Experts of a small language model.
Size: 14 layers, width 224, vocabulary 6320, 70.7M parameters.
Experts: 24 experts in each of 13 layers, 480 GELU neurons an expert.
Below are experts of layer 2 (counted from 0) of a mixture-of-experts language model. Rows are named router (the router's row for the expert), down (a neuron's output weights, with its number) and show model dimensions 0-223. Each number is 128 + 32 x the weight over its row's rms, rounded and kept within 0 to 255.
After each expert's rows: "comes before" lists some tokens at least twice as common just after its tokens as in all text. This comes from a sample of Wikipedia text that the model never trained on. Tokens count by the router's weight.

# expert 5
router [ 86 112 111 144 162 134 100 154 159 161  96 113  79 163 137 159 112 109 176 133 110  83 145 150 122 109 144 161  91 131 197 178 174 183  94  91 145 178  94 167 147 132 156 144 138 144 102 136 139 127 119 126 108 155 179 112  54 158 147 127 178 104 132 177  96 165  74 165 141 121 134 155 114  56 157  44 197 108 119 153  95 149 158  83 182 133 130 163  97 146 123 127 113 149  81 146 122 170 175 121 135 152 146 128 109 104 125 169  86 134 150  89  89 134 175 145 198  77 113 129 127  93 108 150  90  84  81 111 117 157 100 128 100 146 164  88 170 169 148 119 125 149 171 151 100  96 194 187 160  64 126  97 173 127 148 144 128 131  53 107 169 142 105 132 138 123 158 134 128 130 159 165 135 110  46 111  78 137 117 144 110 151 121 106 130 174 143 127  65  98 125 102  75  57 125  89  71 160 130  94 150 119 127 127 114 125 139 124 119  91 104 159 182  97 144 104 186 106 109 109 155 200 136 118]
down0 [ 97 165 120 157 110  92 158 203  96  85  88 107 118 149 110 125 119 182 115 181 118 104  83  81  96 115  96 156 154 119 195 123 136 155  74 161 133 145 105  92 152 141  98 140 161 131  71 161 202 116 155 122 159 148 159 122 123 188 137 128  76 114 112 104 135 160 157 142 200 139  98 108 176 110 136  83 156 129  92 102 158 172 156 111 103 130 137  92 148  83 134 154 126 130 142 116 147 128 157  88 157 153  89 149  50  89  75  83 143 151  97 134 143 107 120 148 164 160 166 172 118 157 160 138  74 130 121  66 111 168 160 162  66  92 131  62  97 163 132 100  77 128 141 136 124 136 182 167 136 113 101  86 165 167 149 174  93  87  56 148  79 143 158 122 130 156 181 113 188 108  92 149 114 129 109 126 148 122  89 124 115 101 123 130 122 142 182  89 144 113 111 141 153 112  98 125 115 189 191 117 162 104 169 130 113 108  53  74 134  73 107 167 169  93  95 124 120 145  91 154 135 167 173 159]
down1 [137 158 154 160  95  94 103  99 180 106 150 131 137 140 151 106 102 120 165  93 103 109 116 119 188 162 128 138 105 177 149 147 121 123 105 136 108 122 172 117 159 143 147 154 125  95 147 141 152 144 153 118 131 147 162 138  86 160 146 122 142 147 103 130 129 131 130 181 212  77 146 114 104  60 143  79 117 124 126 113 141 151 184 110 164 108  76 132  89 151  43 150 148 209 175 132 135 185 171 147 117 139 126 121 150  60 140 163  99 102 145 121 119  78 107 105 136 184 135 114 143 153  87 107  96 120 148 128  68 140 102 136 151 126 102 144  72 175 128 159  50 162 159 154  76 161  88  81 103 104 125 176 171 155 154 125 119 118 153 120 166 149 119 114 160  55  62 157  92 105 178 102 110 133 149 126 166 143 115 103  85 108 146 154  88 163 121 192 126 157 171 107  79  51 107 120 125 107 140 123 130 105 157 114 130 124 154 115 108  93 100  98 172  86 124  92 134 144  85 193  28 117  60 185]
down2 [126 145 125 133 153 163 136 101 143 124 132 130 123  65  71 155 132 112 101  75 142 119 128  97 144 154  91 106 129 109 103 143 106 186 149 159 149 123 130 134 120 117 122 158  68 117 134 141 105 122 151 141  95 113 108 110 104 111 149 116 141 136 108 142 140 112 118 120  62 182 139 126 114  74 103 184  32 120 107 193 159 184 169 160  71 130 136 125 188 124 114 175 176 111 129 160  77 164 143 136 140 131 175  89 120 123 147 108  90 133 129 110 154 179 167 143 176 147 134 105 115 185 216 112 166 108 164 128 149 135  98 146  85 156 120 131 163 212 112  87 160 128 162 126 116 128 150 170 148  80 118 148 112 126 147 101 110  61  95  80  73 143  89  75 144 150 147 216 151  63 124 146 109 116 143 186 138 116  84 135 113 117 111 112 136  95 153  52 100 132  85 123 154 169 165 123 141 162 139  95  88  68  72 111 138 101 177 168 170  50 153 131 101 142 149 112 158 126 141  86 139  88 168  64]
comes before: "\n", "See", "History", "C", "P", "S"

# expert 22
router [130 152 102 122 115 134 126 120 167 183 186  98 143 142 165 170 140 118 166 136 125  94 151 137 154 110  86 126 116 166 125 138 150 144 125 116 155 149 103 157 105 192 130  95 126 116 111 175 105 168 159  73 120 217 145 149 102 126 136 138 131  85 143 155 105 163 111 186 104 106 201 161  45 103 171 115 166  99 147 193  87 165 145 116 154 148 145 149 156 142 149  97 149 174 102 152  96 161 134 132  98 127 160 137 136 104 140 168  88 153  81 118  97  82 153 129 180 124 115  86 114 109 112 120  74 123  23 159 103 148 146 101 136 171 145 126 192 132 130 115  63 155 152 126 106  87 180 177 156 117 114 124 127 152  95 187 127 120  95  93 135 146 115 166 156  83 120 110 134 193 138 144  97 115  88 135  69 135 143 136 189 186 129  47 121 126 126  69 108  90 180 127  58 129 135 102 106 127 135 133 115 148 113 117 117 107 111 158 159 128 128 173 124 194 134  92 113  86  73 106 183 204 103 104]
down1 [135 136 166 129 168 135 175 120 124 148 151 133 105  86 113 155 174 139 141 132 107 105 100  95 160 155  49 113 135 132 137 135 122 186 118 163 166 159 125 104 153 123 130 113 116 159 137 120 141 122 115 194 126  99 119 121 188 105 190 128 161  90  82 141 103 110 160 155 109  81 115 104 182 117 145 161 118 120 150  76 126 102  56 144 129 116 125  94 108 127 145 119 121 140 111 151  91 109 151  95 143  68 108 178 114  96 168  90 108 190 103  78 149 136 120  93 141 110 120 194 139 111 160 134 129  98 165 128  82 151 110 149 111 156  61  72 139 157 129 164 199 168 119  64 102 132 105 145  96  69 121 131 140  64 106 114 145  94 121 117 149 189  73  74 152 118 191 150 143 205 133 117 114 102 136  85 108 146  89 177 145 110 196 190 183  98 169 153 134  96 130 105 121  98 104 152 108  87 118 133 178  75 157 152 133 184  76 187 118 113 119 119 158 159 158  82 102 160 125 196 112  65 125  81]
down2 [103 147 102 143 106  30  54 145 175 144  58 137  89 159  94 109 153 113 162 119 108 157  48  93 103  71 140 161 103  86 119 100 108  74 115 118 188 125 112 135 142 178 164 125 126 176 129 137 133  92 132  84 149 144 157  89  84  59 135 158  75 128 208 125 137 157 153 140 134  89  87 126 102 167 156 181 128 125 121 121  81 191 120 141 142 116 212 129 179 147 118  97 206 161 153 129 154 115  71 118 111 138  75 133 144 123 184 108 132 138 117 169 108 119 139  63 106 143 124 118 114 138 156 124  99 150  93 121 173 112 160  83 134 114 150  90  88 141 131 157 113 133 145 118 108 125 139 146 109 134 120 151 159 149 122 129 100 134 232 121 128 148 118 165 162 146  93  76 106 133 117 155 165 164 111  81 124 110 145  63 133  54 148 119 168 109 126 152 162 117 129 123 110 156 141 132 146 135 179 194 148 101 171 138  92  86  93 139 135 214 117 144 136 125 102 129 174 132 109 137  77 115 145 120]
down3 [119 145  78 125 156  88 158  86  80  75 105  79 175  98 115 139 130 120 174 168 135 133 129 175  95 178 124  83 141  87  82  72 128  96 112 153 117 121 117  83 168 119 128 138  86 108  84  95 162 119 115 118 111 164  96  98 158 133 144 119 133 140 107 140 174 138 155 100 144 134  88 109 147 173 121 113 128 125 106 176 165 130 141 107  97 152 215 112 165 111 123 149 175 147  71 134 106 169 101 125 140 162 159 114 116 141 117 139 160 123  96 159  93 106 176 145 143  97  65  91 123 130 199 169  93 157 125  72 170 143 110 182 185 153 179 146 108 131 139  84  90 105 132 205 125 103 106 150 147 124 111 163  49 160 131 123 128 131 138 101 183 164 128  59  80 155  76 137 173 186 102 130 104 115 155  58 183 134 134 151 151 132  93 176 113 139 124 161 150 148 154 159 104 193 175 167 140  99 123 133 151 112 119 137 152 142 136 123 195 110 136 192 119 114 110 126  95  92 119  89 109 122  45  55]
comes before: "-", "|", "\n", "==", "The", "==="

# expert 11
router [ 85 110 108 129 125 109  99 153 122 160 153 144 113 124 152 174 136 138 152 168 131 132 166 174 140 113 106 137  81 156 144 142 100 138 156  87 140 187 114 164 159 194 140  98 121 134  89 174  92 124 140 118  95 121 179 160  81 178 163 130 160  72 157  95  96 163  97 162 147  83 174 176  85  87 196  86 173  94 100 154  57 151 171  83 120 118 126 149 154 163 127 107 122 136 104 176 145 166 155 113 100 136 164 125 130 127  88 193 103 155  81  64  98  99 121 122 175 143 120  99 112  94 106 164  80 136  92 153 142 166 123 126  83 170 159  90 142 109 116 142  95 163 159  91 140 103 170 138 156 149 116 140 111 116  97 166  74 101 106  72 157 160 150 139 201 179 160 115  38 132 146 147  61  95  62 104  86 121 121 168 137 177 163  85 151 159  94  95 103 148 154 133  83 102  74 102 116 138 110 112 124  78  99 143 153 141 164 127 127 151 118 182 154 133 135 113 137  71 131 104 168 176 168 100]
down0 [170 136 142 151 133 154 101  96 107 138 163  86 199 110 134 180 154 111 101  88 128 128 137 187  95 119 174 121 153 127  83 108 160 115 149 118 103  89 109 101 143 133 120 143  97 151 151 121 132  95 158 126 110 152 121 118 120  83 130 155 118 197 174 151 143  99 133 117 139 170 142 123 148 102 130 106  89 124  94 145  95 144 129 118 189 113 153  94  71 127 163  80  69 154 113 126 120 142  73 111 121 114 110 148 141 132 141 113 127 124 108 156 177 167 109 181  75 125   0  81  84 142 126 171 133 139 105 162 119 119 152  90 165 141 130 160  99 156 118  99 124 175 153 120 168 131 112  67 122 159 143  53 103  92 120 103 152 103 144 146 173 134  63 147 113 182 116 100 116 159  95 148 147 206 183 147 147 121 176  80 113 156 152 110 118 181  70  55 145 141 117 101 118 132 180 164 104  37 139 124 117 146 144 153  71 142 120  83 105 135 139  92 172  80 146 155 149 145 101  62 187 183 101 157]
down1 [ 82  82 172 135 139 141 127 164 120 102 155 186 108 167  66 114 107 162 127 147 128  98 129 124 107 134 139 198 117 140 105 164 122 104 120 107 112 221 112 115 148  76 126 121 131 159 147 120 197  97 136 176  44 123 129 119 156 116 152 119 119 157 136 136 102 176 140 122 160 107 159 131 178 153 123 160 139 129 140 106 136 122  94 115 156 123 143  99  76 133 159  92 117 159  75 119 142 131 164  96 114 123 125 146 112 136 162  68 126 181 206 104 179 174 106 140 176  97 117 103 144 172  98 135 150 170 129 133 118 145 114 103 162 137 146  73 149 124 124 120  53  69 144 177 155 145 132 126 106 163 143 120  65  96  52 124 174 124 109 142 134 156  49 114 157 123 134 114 122  97  66 132 112 150 113 203 125 115 178 162  86 162 131 194 138 109 164  79 125 134 169 110 177 175 141 135  93  62 136  83 139 105  90  97  87  95  73 164 147 130 141 123 188 115 149 136 111 128 145  96 168  62 102  56]
down2 [115 152 125 168 151 135  97 111 102 167 171 108 160 152 108 118  76 179 155 152 124 110 124 135 132 194 141 170 156  88 150  99 181 144 100  89 126 105  91 159  69 147 142 154 160 191  99 142 162  78 154 160  55 194 116 118 111 136 158 134  81  45 171 115 121 150 103 100 138 116 151 139 124  94 116 104  82 143 143 128  93  89  95 109 156 107 107 125 128 101 135  51 111 133 108 152  97  96 131 148 155  92 152 126  91 145 105 135 164 132 185 160 137 118 102 150 125 153 167 130 166  86 115 117 101 120  85 119 134 149 135 130 120 135 179 119 131 135 139 105 143  73 133 124  95 190 100 131 132 147 107  93 137 133 133 175 119 145 106 106 142 110 108 185 117 113 205 138 107 117 175 117 138 164 184 138  91 137  73 126 196 119 128 132 132 172 110 154 135  90 140 142 146 127  37 141 123 187 138  93 176  81 116 166  45 144 102 102 104 137 140 165  69 197 234  96 189 164 149 102 161 103  99 101]
comes before: " a", " been", " an", " not", " also", " the"

# expert 21
router [ 88 135 146 178 125 134 147 171 148 143 128 108 130  84 155 175 123 124 146  82  95 127 162 139 134 104 121 166  59 128 162 147 179 164 123 146 119 165 118 155 103 159 192 125 145  86 182 153 158 126 113 148  26 121 111 120  59 116 110 145 127  55 149 103 103 164  72 128 115 120 158 133 150 101 158 101 177 114 150 141 118 112 124  97 172 126 102 192 154 174 129 136 113 135  67 181  92 131 157  74 122 155 149  78 105 109 121 162 101 117 163 102 112 125 112 159 183 144 148 110 165 128 162 142 118 122  53 174  88 166  98 113 118 140 172  89 147 115 147 179  83 118 119 120 102 107 137 158 106 137  96 149 149 121 136 150  67 137 105 126 150 191 120 150 137 160 163 100  82 129 131 100  92  79 111 138 125 140  82 159 185 137 109 100 163 174 100 122 135 119 170 102 124  65 133  67 114 213 124  74  92  70  87 137 143 195 166 122 160 122 112 237 126 141  98 112 160 158 130 120 153 151 149 121]
down0 [ 90 205 115 100 142 168  73 113 143 116 115  92  82 128 165  95 102 216 134 132 123 136 154 158 133 138  68 162 136 149 128 122 147 136 121  66 121 110 105 152 145 158 156 122 125 136  49 120 102 134  93 124 142 129 125 134  73 146 158 142 140 111 132 102 101 156 183 118 123  72 185 118 110  95 111 129 138 125 134 147 109  87  58 128 138 175 142 144 104 127 145 108 168 187 141 122 113 134 160 185 170 159 124  75 134 142 132 142  83 137  93 137 181  88 166 122  96 114 136  92  95 169  99 112 117  74 104 147 118  97 101 119 122 109  27 137 126  74 127 123  85 111 159 114 134 155 157 162 152  78  57 139 130  85 166 106 127 165 143 113 120 128 187 108 185  93 146 125 123 130  80 157 165  93 129 198 100 147 212 161 127 145 148 147 111 126  97  86  98 100  99 112  76 125 114 138 136 195 182 148 100  95 183 172  95 122  53 129 146 103 144 180 140 200  86 106 156 110 135 164 177 126 143 122]
down1 [ 89  88 126 165 177 103 115  76 140 125 163 139 117 175 110 128  87 136 141 128 114 127 156 110 106 100 109 123 127 109 201 131 137  93 152 168 133 117 142 170 167 157 128 101 106 121 101 138 124 160 159 119 124 189 138 210 121 144 112 140 146 134 182 170 121 106 152 116  38 128 173 106 137 100 139 143 115 118 165 118 168 142 158 170  67 131 149  79  96 135 171  99 117 189 130  94  92 199 117 154 104 147 146  97 147 101  98 192  72 113 128 145 140 123 185 120 183 127 134 132  94 116 169 113 109 101 149 204 130 107 107 130 122 191 124  95 166 141 131 142 102  67 113 112 149  94 128 141 109 122 132  90 126 107 160 159 210 181 106 152 129 102  82 134 107  82 103 132 114 104 151 109 110 162 117 145 139 102 133 163 126 153 151 121 157 101 186 108 187  97 145 115  54 158 171  89  71 206  93  54  80  64  48 106 127 155  62  94 149 143 124 104 122 154 135 142 118 142 110 121  84  98 131  86]
down2 [168 120 117 101 166 132 115 135 146  92  86  77 104  96 159 120 103 140 136 113 119 187 108  92 136 127 117 160 143 123 163 102 102 168 111 145 120 153  86 129 128  77 139  84 144 127  75  83 188 155 142 188 113 142 106 112 159  83 105 136 171 121 103 138 107 104 139  88 144 138 161 146 146  74 104  77  86 105 134 123  94 194 128 117  93 193 178 133 118 116 126 185  83 191  87 116 151 104 159 125 120 145 101 108 126 157 148 195  78 163 137 169 134 181  71 135 143 101 113 181 125 117 118 154  86 149 181 104 160 173 127 142 117 137 103 102  95 101 135  98 138 117  41  95 161 110 179 151 121  90 169 158 128 161 102  93 133 116 149 123  91 146 150 143 161 166 142 187 136 111 120 188  84 125 156 128 107  83 105 120 193 141 112 135 129 151 174 132  87 179 106 112 189 174 205 114  96 121 141 147 113 139 103 155 103 126 120 104 153  75 156  88 120 101  98 136  77 187  86 116 199  90 143  36]
comes before: " by", " to", " in", " as", " for", "ing"

# expert 19
router [ 93 112 105 147 132 142 101 129 136 160 143 139  98 119 150 176  96 141 167 132 105 126 129 172 141  86 106 117  90 164 170 152 138 173 101  86 126 168  84 176 131 160 137 114 102 132  91 148 107 152 146 117  89 163 154 126 109 162 142 124 172  76 168 140  97 176  91 178  98  89 180 166  96  88 175  82 158  89 129 184  85 159 170  98 148 145 151 175 134 164 130 108 122 131  82 170 101 179 149  97  92 141 170  88  88  87  98 165 110 160 108  77  75 100 165 134 186 130 138  95  96  74 152 145  73 130  78 169 114 175 139 102  98 171 175  84 182 102  95 155  87 159 169 154 113  79 184 185 147 127 143 111 136 114 130 184  94  88  75  82 163 154 129 168 157 131 172  87 124 169 157 148  78  85  90 126  83 138  99 155 161 169 122  93 135 161  99  92  83 107 164 154  79  91 131  87  71 162 114  99 103 116 131 109 132 133 113 133 128 114 107 175 146 127 129 111 155  98 115  66 179 161 131 132]
down0 [157 166 156  87 168 131 144 110 118  82 159  53  98 130 130  91 178  90 115 183 123  98 139  80 149 189  67  89 104  96 177 117 131 156  59 152 160 166 164 118 146 103 172 107 168 137 144 129 185  97 192 120 106 161 137  78 152 137  95 138 144  70 140 151 118 117  73 131 115 159 136 118 134 139 117  90 132 108 180 142  76 134 118 129 151 124 113 158 148 130  99 179 137 146 118 128 199 131  99 118 187 154  99 150  92 160  90 155  99 130 191 108  80 140 121 126  85  78 151  79 101  89 138 219  74 136 136 153  95 143 217 138  93 152 141 112 105 149 127 127  95 129 118 187 118 147 141 146 134 160 123  87 145 102 128 129 115 109 147 171 129 126 111 149 124 124  23 115 102 159 136  91 143  67 138 133 177 142  90 113  93 158 116 121 145 134  81 124  80 138 126  90 129 176 108 164 132 122 115 159 126 129  91 116  73 189  56 183 186 148  89 119  73 127 130 128 158 125 113 167 136 113 140 133]
down1 [ 96 141 120 137 159  83  96  95 113 132  95  64 109  81 165 163  97 170 126 170 144 147  89 150  81 135 159 105 110 147 111 117 151  58 115 173  97  99 169 168  73  74 188 118 170 146  89 154 141 112 153 166 150 144 150 126 132 149 148 109 120  81  96 109 110  92 106 133 204  65 102 147  59 147 113 115 126 139 142  55 124 128 145 149 167 181  99  83 104 131 175  89 138 100 100 126  83  90  60 190 216 153 105 132 141 163 115 163 142 127 103  98 107 124 171 102  74 171 109 158 157 121 115 112 119 164 126 128 108 129 187  93 179 140 134 150 119  93 135 146 178 138  93 143 125 146 125 118  64 156 123 140 168 183 172 117 145  94 178 108  78 116 148 100  76 110 147  90 157 144 173 109 143 141 142 166  97 143 119 110 203 164  78  80 104 144 119 165 202  78 101 104 121 159 165 138 128 133 151 129 153  98 154 132 151 134 166 108 123 142 103 128 111 106  86 122 119 125 125  77 131 160  58 102]
down2 [190 160 202 156 128 106  98 127 161 168 170 166  89 107  71 144  45 146 108 177 143 139 129 135 101 108 133 100 157 147 157  70 149 146 111 167 115 125 152 133 128  50 106 112 137 113 198  95 179  78 166 178  89 115 148 121 154 173 114 149 120 134 136 122 128 135 131 137 118 143 111 134 125 149 130 107 127 131 147 115 155 162 149  93 190  76 159 105 175 101 135  79  93 107  98 104 104 130 115 183 127 147 156 138  86 132 224 129 129 103 145 117 122 101 120  91  93 132 134  67 137  62 138 176 187  97 128 177 137 101 178  88  83 116  98 116 109 152 121 110 131  62 162  97 163 164 137  79 135 143 143 187  70 148 113 136 134  67 137 132 161 145 160 145  87 146 106 131 124 130 119  73 112 109 170 195 125  91 106 132 143 101 133 149 122 130 144 123 173 156 120  61 133 128  78 201 118  83 170  89 118 142  89 125  63 164 138 171 130 143 129 179  61 135 162  87 102 103 155 115 161  98 146 118]
comes before: " |", ")", "–", ";", "%", " ="

# expert 2
router [ 67  79 134 158 141 141  87  79 170 146 168 100  92 146 164 184 103 190 109  81 107 110 124 171 179 118 130 119 118 146 189 182 120 198  59  82 112 156 116 125  91 106 118 101 152 137  96 153 126 171 146 110  10 144 162 135  91 103 149 132 194  78 161 130 110 184 127 142  75  96 149 136  85  96 147 146 127 100 135 179 130 139 114 133 120 149 127 137 140 159 132 106 111 103  77 187  93 134 119  66 115 123 192  65  94 141 151 148 140 112 137 126  53 119 137 107 171 155 164 153 113 155 162 165  44 131  82 158 134 166 164 123 105 122 161  97 157  95 146 142 143 150 152 134 145 116 151 150 152 159 119 151 154 146 113 168  96  74  69 140 174 126 154 198 112 133 195  97 138 157 132  83 126 129 124  98 106 129 116 148 182 101 118 130 103 190  98  96  83 148 129 172 115 129 131  80 101 139 167 114 112  96 110 115 123 126 104  87  79 160 128 161 160  98 111 132 161 117 114 117 183 131 105 129]
down0 [188 185 151 157 149 133 104 133  83 111 123 143 121 188 109 136 186  93 126 114 155 123 152 143 156 149  92 127 153 103 135  80 135 150 143 118 152  77 132 137 133  98 134 202 197 133  52 126 146 138  75 125 135 133 162 149  43  93 142  82 125 137 110 158 146 133 134 118 122 133 119 167  80 141 163 126 104 133  57 120 139 163 102  96 160  74  58 164 154 110 163 136 153 102 137 141 134 149 117 197  85 112 111 144  41 110 165  89 144  97 129 176 113 185 136 140 108  51 134 120 107 139 126 132 112  66 122 124 156 116 167 144 148  80 135 155 141  90 157 145  95 152  90 188  99 137 112 111 145 169 160 139 160 182 130 149 100 108 148 168  96 116 105 148 149 153 106 129 103 164 155 121 112 133 117  84 139 127 110  99 135  87 111 142 138 183 149 134  70 105 132  77 144 151 170 175  96  50 177  75  65  70 122 114  64 122  81  81  85  93 140 106 148 131 123 104 139 132 124 194 113  95 103 181]
down1 [133  96 132 151 207 110 141 117 146 140 162 141  87  80 139 146 187 143 151 156 128 101 130 103 100 132 113  98 189 110 101 188 139 142 136 117 174 140 155 139  91 118 105 140  98 179 133 134 103 182 146 137 108  93  90 115 133 112 113 137 151 104  92 204  84 148 130 133 169 140 117 118 124 138  95 104 182 137 190 124 143 116 156 114 122 136 160 170 166 127 162  76 144  33 139 124  94  90 157 109 111  57 104 133 139  83  94 168 153 142  85 144 104 100 120 140 211 163 130 178 143  81  98 132 122  63 106 222 112 117 144 102 160 120 175 100 151 133 131  94  89  99 135 153 173 111 125 140 146 170 190 113 142  93  57 165 130 104  83  54 110 130 109 178 119  36 106 142 139 154 158 113  94  96 133 112 175 137  51 164 122 129  93 104 124 144 116 149 149 112 106 141 172 142 137 130  81 145 150 104 139 163  84 115  92 149  88  72  73 129 148 176 168  99 175 124 106 145 146  95 116 114 122 121]
down2 [ 95 120  89  55 149 142 179 122 131 154 138 180  69 120 160 167 172 106 151  82 125 114 161 166 122 107 136 129  81 145 124 112 120 122 128 143  96 178 196  88 133 149 133  93  90 120  74 110 134  80  96 100 156 182 137 150  95 184 145 130 178 111  84 164 126 157 133  99 108 117 160 154 120  97 150 113 167 164 100 115  98 116  97 132 141 160  89 116 156 119 127 108 119 157 141 136 140 140  85  75 116 147 108  93  73  79  56 148  75 127 155 196 157 178 138 103  87 126 151  59 165 148 139 151 104 172 123 147 123 106 148 101 160 151 143 146 110 173 134 197 173  92 168 102 118  84  98 174 164  82 126 142 165 120 127 116 149 172 116  68 138  86  75 169  72 140 202 123 131 126  86  96 111 151 100 167 142 151 113  88 104 117 104  97 129 154 157 129 101 138  91  88 177 155 144 148 157  95 147 172 106 151  91 102 229 110 159 116 104 186 104 110 110  96 142 137 123  63 125 178 145 119  82 107]
comes before: " of", ".", ",", " in", " to", " and"

# expert 0
router [ 64 124 106 152  99 148 191 136 106 148 116 137 147 104 139 168  81 133 158 112 132 125 152 155 130 104  86 121  70 151 113 154 137 169 160  69 132 181 110 173 153 201 169  95 146 106 171 142  95 123 159 171 117 113 109  99 138 104 130 131 143 111 139 129 135 173  70 154  73 100 166 142 107 109 166 132 148 119 176 192  73 141 198 117 156 165 143 187 152 176  96 125 118 104 106 172 133 178 137 113 112 129 148 111  98  85  61 156 109 112 119  91 167  99 114 148 163 157  91 146 151 109 125 125  90 139 101 181 161 147 156 156 137 154 141  72 180  81 116 105 111 134 149 103 134 123 119 178 163 110  93 147 139 163 148 178  50 155 128  92 163 147 104 140 151 136 169  99  71 148 134 137  59  45  87 127 112 133 118 191 132 150 126 145 149 130 122  79 103  64 127  71  99  98 102 118 123 177 113  51 110 105 123 159 105 156 139 121 142 125 128 220 108 129 139 111  79  72 151 125 182 145 136 162]
down0 [173 115 107 148 126  96 162  91 128 114  57 108 133 147 123 171 111 126 134 180 135  98 104 111 117 100 144 148 166 123  90 129 100 114 183 112 112  96 139 145 132 124  82 137 123 141 124 135 128 107 107 204 149  61 165 127 150  91 142 151 155  79 140 120 118  92 114 123 133 130 124 162 196 141 138 100  74 122 151  99 120 150 167 153 100 128  86  79 172 108  63 146 154 127 143 144 162 136  92 216 176 134 149 127 142  95 111 142 168  68 151 130 114 100 134  79  66  89 201  90 124 104  92 160 132 185 136  31 173  68 164 153 137 126 103 126 117 112 111 138 114 129 115 135 121 143  96  93 140  77 114 126 163 124 125  31 121 153 169 116 157 136 136  92 151 129 138  88 117 128 115 179 150 146 144 156 176 165 147 163  78 123 114 183 188 106 178 199 112 167 151 109 151  66  67 104 114 129 105 166 107 187 149 138 149 140 153 154 174 149 105  87 112 134 128 137  84  88  92 211 149 119 130 108]
down1 [ 97 153 103 176 153 128 122 139 128 185 192 141 183 121 183  98 163 110 109 114 121 207 147 134 112  95 126 137 147 107 146 118  91 124  77 149  66 164  93 102 137 140 177 126 118 174 112 128 135 116 126 167  71 199 114 101 129 155 118 103 110 137 131  88 135 137 170 120 127 183 118 145 102 122 139 115 165 130 108 127 138  81 105 159 142  93 213 174 134 114 161 139  44 128 101 116  76 187 149  63  82 122 101 102  98 166  52 149 129 110 103 115 102 107 100 189 171 133 115  77 124 111 117  65 143 100 120  66 106 123 175 148 129 142 153  93  85 116 123  79 152 177 149  62 118 153 147 170 138 130 116 161 108  87 191 173 127  89 167 103 179 173  78 204 150 150 151  98 165 148 144 108 134 102 149 117 108 117  79 172 197 146 154 101 108 131 103 133 172 160 101 152 125 162 129 124 106 171 119  74 164 159 139 124 138 107 128 163 168 125 120 123  95 125 104 146 149 183 114 142 133 113  67 107]
down2 [107 113 124 199  77  86 166 114 151 119  63  68 105 164 104 128 117 119 134 134 140 102 106 103 127 142  73 168 161  84  99 119 131 191 141 105 132  74 153 122  68 152 105 128 147 110 144 103 108 126 132 170 170 151 122  70 122 139  57 134 122 135 107 157 173 225 107  86 129  85 115 124  84 207  96 125 168 118 158  91 194  91 126 127 104 162 173 114 112 146 130  99 160 135 146 132 161 125  73 188 203 129  55 113 131  77 117 175 154  63 188 151 125  94 157 176 159 115 125 149 135  86 102  78  38 129 122 125 112 168  80 138 122 124  96  99 136  64 127 110 134 129 129 131 126 128 156 177 125 134 101  85 118 142 143 115 134 138 156  86  94 150 179 122 148  99 140 102 107 114 142 110 104 102 134 161 131 149 130 161  91  85 149 140 112 123 150 105 131 178 102 115 149 113 129 163 160  92 118 157 145 198 164 169 151 142 192 156 132  56 107 125 134 148 136  98  57 156 114  96 126 148 157 132]
comes before: " the", " a", " his", " an", ":", " least"